Weights of a small mixture-of-experts language model, trained from scratch on English Wikipedia.
Size: 11 layers, width 512, vocabulary 16384.
Experts: 384 SwiGLU neurons an expert, a sigmoid router.
Below are experts of layer 7 (counted from 0) of a mixture-of-experts language model. Rows are named router (the router's row for the expert), gate (a neuron's input weights, with its number), up (a neuron's input weights, with its number) and show model dimensions 0-255. Each number is 128 + 32 x the weight over its row's rms, rounded and kept within 0 to 255. Numbers have three digits each.
After each expert's rows: "mostly gets" lists some tokens that are sent to it at least half of the time. This comes from a sample of Wikipedia text that the model never trained on.

# expert 2
router:123063074210067108122102096137171160134149104096125141180164152115157105146111133119151133134151103123060150143149148037030175123085088106159133159107067119081110141142089168146110121141118117132163162156161140137110204117075144150128112117158124131142128145122114156141115087140170186169108168112064169159087093138173145127110058137131110104123137113137106131122100122151092149131161126095139139102159142171108068163140150130133150166096143097161132091183120125107155162140125114112122110097133104093144043141131094108107152114150101145047134126133049155109110167155104154082131153179130123162129127142150133093131069161130129138133156064167093123136111037117107133107093156101137109166088120153116158109142146161174093088097128155172089201128157087111211136092120147
gate1:100085113098095181095114142105081128106033121101132203082124133160166169091161092175105092153108161146116115127148160193096127168096123123127120128127152154172156089125144121179133148190104089137143132137141115087108148131110090157120160038143130139118133179165162131125163118094112135221139143126078145153112111139093202198134158124068059108165174132146164155069151167141077128144171117189148098128135134079131112092136144110102161177103167128121102186100138111093141132126147108122106137136174102154099146111151116144176151104076117119043155118128116117181112145130088071082127110133084113091116155166172122145187153168132136170136122082116146170143144138164113133118104094181124105051126090140129163107150112067127084108092126103173136127166161108154115089158143121
up1:134140095129131134216129145171156035133150110167157151127181095104106171151144106196165123151139107120131179121162077118074211074086130165093075101092110134172149126186098111107119137147133133088085091124095074178141120159172086094170116131146198092149159113130109175169243087099081153184157115123122118149076177139121141155163145141125139105121141057079136117089139122105187141114151154167134162132159138144130179121127193133173121094156051071138171179114104093100168130119093087081125134087102139087092128054145096137147142091145134152125159106129154131066146084108135156149117165121082130106104145134108120169063089108117109154091194129215142098207054083159168158151179133140111154112082124132158155150079145167180148083143078135094139122160129120185112108146180163
mostly gets: " season", " time", " year", " years", " where", " part"

# expert 1
router:142135127095145098152084143136180165124109088114103149140159105143084128154140140141068129161080087157157126055127154077064140136154170153140144120172130140124179148151107073102155099140075043107127098137151121096123064109075096137107108157135135180116067166130101157135119119066153099139127147128091185169082132134146130125162121118132130101146083102073081179039151064141142148118129167160100175104163092135149084124109114099128111110127148097173082116156124089107119154158100063141149112117140151114132180120100087136196076086199110120108085105167103113105095100111125171133074143113189197138129157097140202050117164097134092129159153133166153173120098081090117124126106150111073126123147077161131139075085133156118192110083127173139059169124158104147106138144139116
gate2:184198146114113153100130140098115112158056111070157097126136110117125159183126108129161151139111137118067119171130100126109157106105177137185091071123068104130127123127150085141162161182167106126038108100134154092088102080098172108134140133121119113204126087119122183126130164117129148118088132126135098133103139073175098137153141117213144109174129147125084201174065159149138114140149128160090079115153190089112113068139173191129102138152151169128176082098082148138133149075130115241088112149108115132090137156157081073089129183036205114137109163092147106130166120080133145163108158170109123097167120114169075118141121141119146136142164147163048112154127149078188120133161181105107140114112158159135113168160087162132167087153096109121135089148110130135100168161132100
up2:147106130170120072171091121167160137183087076109171114070134082113107108129155124104088124076137099107120117128117181156169105132108109174154112197152150112115141156149109078058063163139165148103168146165142078126145120163165175152122140071144203144129092113124110088122141152174133145090141117080096103165111126160130155182155150129117181099127143091147150099121192154153127132102161139119145108070134136160155111141111112111181193062140089107137148159121148167178127117127124120184099086102160113133156105146054133163109119130151103104073134178104138035116123166135153066040135161122170138156164109129182145151129141121100126116160119137120136142119130149078140140132143132095132130155182122160129090099116121080112115170105080089177162132175121136145147104080192183
mostly gets: " att", " pass", " br", " gu", " | New", "ava"

# expert 5
router:158153086065148109129116125158103119138127101125124156152161084099143057109125133134093142148186107082074137068113162088095142106048119093184128144095135154148125139112119105082200114122078129143096068132158134108149031152130109182236090128127137182119114191185120107123145179151116178178174100053059129122145132143139106162090109120151160102076146151104105091120160077137169151115159127131101157099136103138125150065076164137074099128152075227139120109118176089122128155101129128116148178096160125110148180125118125182142130110161083120157110115104155133133150076104143169140126141121203125156159157142097088182147134074102203096153149087083132154102091135112183084199099110167136128158156157149096129108092211131182086133093123151103119128092133097131048097117112109
gate2:147145124078094061209111139173156101040126086107129140171115180107148169112174093097138097114133187150108164106137166111134137099147104131169098096113181085106119162118063145095108142163167092180117112112123135167158146108143161127166150114103125131142111133103154140218170186128075135156128116077200158082140092158108154146134132137181137117140185117088105154114152195157162180129157075147162165084128146089138171094126107160166147182146106177148170129122082093185112098146153154092067118128167135157127121143149130173111116128152157106091134136112119100124110149077118107116135072098162159166077097113126109150116161057057145140139197125134166180112119115144140081172119131098092150125150087113160186145097084090080158138079164097153147150100132115117139108142089186
up2:160140164120042148103156122116075125159122139155127142148135088169153166134073195160156141136093116121110162140098152168078130122128185096105074058086179132152097075114162148045094128162124140105140110134111101142075174118056098059126102216141129074149166137111137107109137103080140127068116176164120141108091147123128090157122078090108119141087162104137183124158096046128156111071085149114166149129130110103108200156087089123129159117163146145100149065168140140115144147120182118074126121137091146122060119160096170118140104187119148193137114124154129065167127121113135137154139122194097111155167101120145150106125141116096113138176145119122144123138163087105146136087176108141126113131121137170109122095143123116120152139115088180091105173114133066118136135143105151
mostly gets: " de", " Re", " un", " re", " Le", " De"

# expert 9
router:184130102126175084123131153123153152155148155086144102164204154112246122153095149060095156112105164120068149087146134116046080127206108164122166106137152127050125100140135150096104148106115064119117138103058186127136193140170162094064112150144131201078097079121149134158088140055088123194173155133187109170179107108125122148161080125113181115104106113098111175183171155149117132095066106138152107141136095094127089098110115142150058108166143144108086109132107127070134110137091143107175102117155097201157153155144112129140141086170195173108150090111099155091144110057103136147043105132083113137177128138122114118155139168120103080092153138156105105098096111094158090118144093140155101140095129111137162076099084185111145091139175167106078132105157095136167156130155147
gate2:129165108158119121187144134166143138131153154132103095083148175111122142135154144144142111100128191105133131109108117146109095136115123118088106120136125136175111143134149134150164141139130182145127130112169158136141153171124137132130165160136091083151135103144120129166070077085126080092151054114156144133060105080110168124063188149162110135115163103108104091100132132101158154148135126194124134106132145138115189134139136172161113000126064086088187154084170165112115090135162112111093105111191111039118216098187138110175152098123120106120132119129155133093114134157137085092102195134109124109152124142143126164138147133127204159134151101081124086172105093092163141104135115135159093146100128107147178103152112174124066127074116109159135113115116171153108184108125093
up2:166124142104120128143164141146162162189136145106173115121189095086141126068127152119069180168127114095075143082115077116160096075178070156154203117157141151109119067178113116122114163144143190121104152077114130155130165108142104172079086081111112156104129113185162107118082155103129079057146113136123164089154143096137156126080181127130180094170128076079068054133189116151135178144154070226169151130116104178114122098139177180143085060157117134108109180125082233146154138122169135108130140182127151122140135139136123133142147167174208125093128114153158135096155100119190038107115132152131086130150139191166065151094128113121112129073158120093139113146146113107115143149119138082182163143136100145174134118131144108103141134133148107122119125126118150172150148115109104
mostly gets: " two", " first", "th", " one", " three", " four"

# expert 8
router:163094122142161090139228170130129161126185134137066088147181133050088128146127139094108121096097100085125172148067182179140112128113117066150121136148092142072171119121153149144128137116147058149130179105115151097155153181174093119144132128138093144158084177071196171140125144132115155177155109162149122090165138138074122076135208173114165106114146104081109133128054073160043170129136160106158154154095127143083042164147079076096113132104149106112130127163137098146104135133084181166160146228134089134117156092116134153101145125083097093132085100113115140142162147134133092103100160155100104099086147167095140089113171155134103138150131175126116049163151109145134123125212140142147107112187086132142103161148080122112116105102126120073085153164124092143074120116122093
gate1:093099117147080154109127107110144121180115155125116108121097131108148120061190111090194087083118097150064184132095173150143152112187076134110188139134134160148101098088119170098107103052133137112103122153094105165097129106110144131132165135111133112175096103122168101116091128129152054132137099133144123123170122099133163103137125119147126134173124155112203126080093102110099120130118076156125040126134100092115128124091107119092111155135171104155149113186141155115111070094153139047155121119112159129139081105162113134141100093120087084154105095137138086152096114119116095138142206125116147061114136114082184155127072186159165152139104110116100067097181143124131102122131173114191083130128139114076078111189115156170113157092132122139097124137078100149121065071152059
up1:072115110070133154116112119148087191169123110142184100146123139103111184157222134153116150076120110161124161155119132118112121136118110166168097141159132156077135121162108111157123122096159140104105145120130092107199136128086140187135067097140166156178171126167115122148084075150131138120138173189122121128174134119146071065154087119071081116114086092149157153136119084149157182116164172163099125113082139153128105113141181139121144146142133173170149103146124149121083205155109116129095135183132102094128130179194143103067093139084183114143136141157093105069127065144144123098145130068161111153127129167158126166123183118115079128126098148088081185124117123118158154135116176097252121187148128142138156079189158121231122107167133114192092193099158093130156103150137167
mostly gets: " was", " is", " were", " He", " are", " had"

# expert 0
router:108176105118198123149100181111128109059117155153101122139138151108133103119103147165116153125126147146170113138155145100112189185132201183169126061186150119100137095141163171115150089169155122146122107169056132099141118200131179171161157160156094134066106121172150092097104161103128109155162129076071201063133149135104111189129129151144180124120050135192088183129064157155124127138127129130065148137103107107110123160062103115094031115169175128145115126176073198128133117160098151128123137096113118152144114100073091150202132163076161154137111139143125122120131157076087143106071155153151141167091154112093141108105115196113114129125110150155198140102095154184118157099086077133108150143183128163161163128120143073136148120196171157121114129103139186118130100111113180
gate1:163168161134104123099112121090098073120150182144158115181098146120139124080115158097127121169127175154066107136167106156127160117199128104134136106087134136154151142129148123117175181139147154137092111117216114151157159117152144111115173123124120126111156074142067093128124140133137161186088130112171135094105094125086148121112138097163171161087131137110143116190052124097173117133095069125126127192100158140101053094157094086106144177130166153179149128148158100162110106117123155067049078125150159103083104130134104145141169115113129179112119177110161106118151198124108195134111189159092133128131093159150131120105137113176090084119091157132127148162097144162030129125135052108099150123149111130159151087141098133136154108131126114173118120147173150193150136134118133
up1:132152172166146128120069107086088129080081140125176133138186129145094125129086162080140130117102178200114143160199138132152140094192128096139066153123108138135158119151143170095094101114136117111203177156163137112162136115166114106104103118147056163089171102120088158115145123164136105120129134166129067132156169120144169166090132131169129176067157092090111104167057132117129132112158149188091113185138102145101035098110123179149100170143140157125132094181197182137157128123117078154093143189141147039085157152131104146167148125133137106115167127110147117107197117114112142107099155153123132113156104145106170122123102167125145116085103142095176064128118122086119157127102099147128114156188100164176140077138079093118132121130165138144167120161122086126134134125109138
mostly gets: " in", " In", "ed in", "In", "s in", "ing in"

# expert 11
router:081081115133128102147070099131204117110125117152101100148090142102143148162112169137111147077164066126163146123100161157086067111125110076166180094122088139159159120154098171067129104103112046107147105122203137065076065170120092077121112132127092166096140147123132166066095181119133156107173120071153152112106083150150129161255187108150147069134133127091113118155137102173204110119095155103107157159123084104173127095127109128147101131093156141109161101139128097113128135157131119158163082142158092106123147083149107165163092087080149112165120143187191137089132086067093153146116120113205132132148110115122176114113148112098148113157095146114171147171067128088104122104101160095123117110128080150087115142103115120147133110107192152210126133096092125119205159116122132
gate1:104111172130117133149084111176146106139133120109064142119106117126176107149107061109134122078229137148134137157172148129127094236127099119072167146115149124142124127167127124136122126149151122134097149108143125054130143205092076165083141156158095095136154173101087027115123143141131168131110148142122111123134120085139109162112139169044128108104139145134178104127143142123179104149169150135167115149121126110091159135146084178197124134200151118124075123118211143213137138109123127119094140101107128118119104122100123106139106160161086113155115113176157089094085159103102110140053118089107128078149129162099103147118110182133072126145092112118140126155147158154093109150117125131103115138133105089152132117116102161121160121128075138145144068154064113199144144103079176
up1:035125193129127095142090181114183143131084120103136172061070157127083173123038069135134113115194135115137089066133122177139078176172156150139107186152128044135141115133173179162111132156150052102124120097169140152169131155128138155126168101177165063131086117091106097193094162075142152117067128100111068159067077185094091165090077154120154103174158151094133122120098112129116090177065105147124158115171099126133201097141151168099117087162087130091139103113108112173133127088117125149095119135109083134112125098114085124153108085092124164178151155095209144127055164163136120175098125107159169172069136107032134163119141120132112113134108168112098123089115129182140133090141150115124145149120099118157122197119095177151171072098100101191131122135089127134105080094150148
mostly gets: "S.", " U.", " J.", " St.", " special", " | ."

# expert 10
router:135091179130134116133126080122168107152103139165108129143099110181041170138153083128126167211072145171174132107131123141153122132112165100177132100128102124149124139051114045160162111176088101138186138164124127118100069132082069134153089110179119110150125145092092148138092138117138141114138145141112213162165127137161158151087173124101068132142135093125082147095179075141119094050160116142136166101097095145086154119134086071057178109080131111153092143180089127099130134135108110125155098104132166108144201096105130126168064101181121114142106153187114154153128145124141167093130178107150130073161132144131173048118144127129062098133119103148128198180120145074145157097155092107136138155069135192190120081120144172083165118110141162156104161162141126112140140168155160
gate2:104093140166139139130139119094179060153093152132150125073145116172124104076112110145129159134128132170115163183130100079132119134103105101169130148080110137051098115082165118144116147187108153154079128163198146185138166149145129157111167087164101072181178116182169162165120131105154139126131135148130129121135133138147128193084210153183067142095138092102136122207125101140078166165146129107106112074096148232116159129086103159151129114135171169068179129114130144145101089097086154132116135129143108092075055148147112159159085182170175161089157102146106067104183150168115130104119133139129129100061138153134125052094175157116125126115135085127112129113048119140147111082159142113110135070173146114176117102143148096073165147160122151107184154154131111139145116162071176
up2:113122103110149103134110115139189022085122147143163137131129093177111109110128119170186138139134106190111161148150120106130147183090113099177192091091078164048151076066122079107139153184108148121093107156160127123128122186148123096121183142145112131195177107128094146060110083139146091135152098235177124109109100085165136116111145183167134136084100111128114200197099103089103157116182126118076125128140169133080073118124132123138164141092105182105157133089114170046094102153186136122099128108140160142156082156120136100141113153164156149107129125111159107135152170124172082094093106126169164140098144127127125085121188177132160152079136121081071154143145093189120104070164177075103151086166192091143143127113124127096185147174133126113220176169139100086162113171124177
mostly gets: " f", " the f", " Public", " of f", " aircraft", "| Total votes"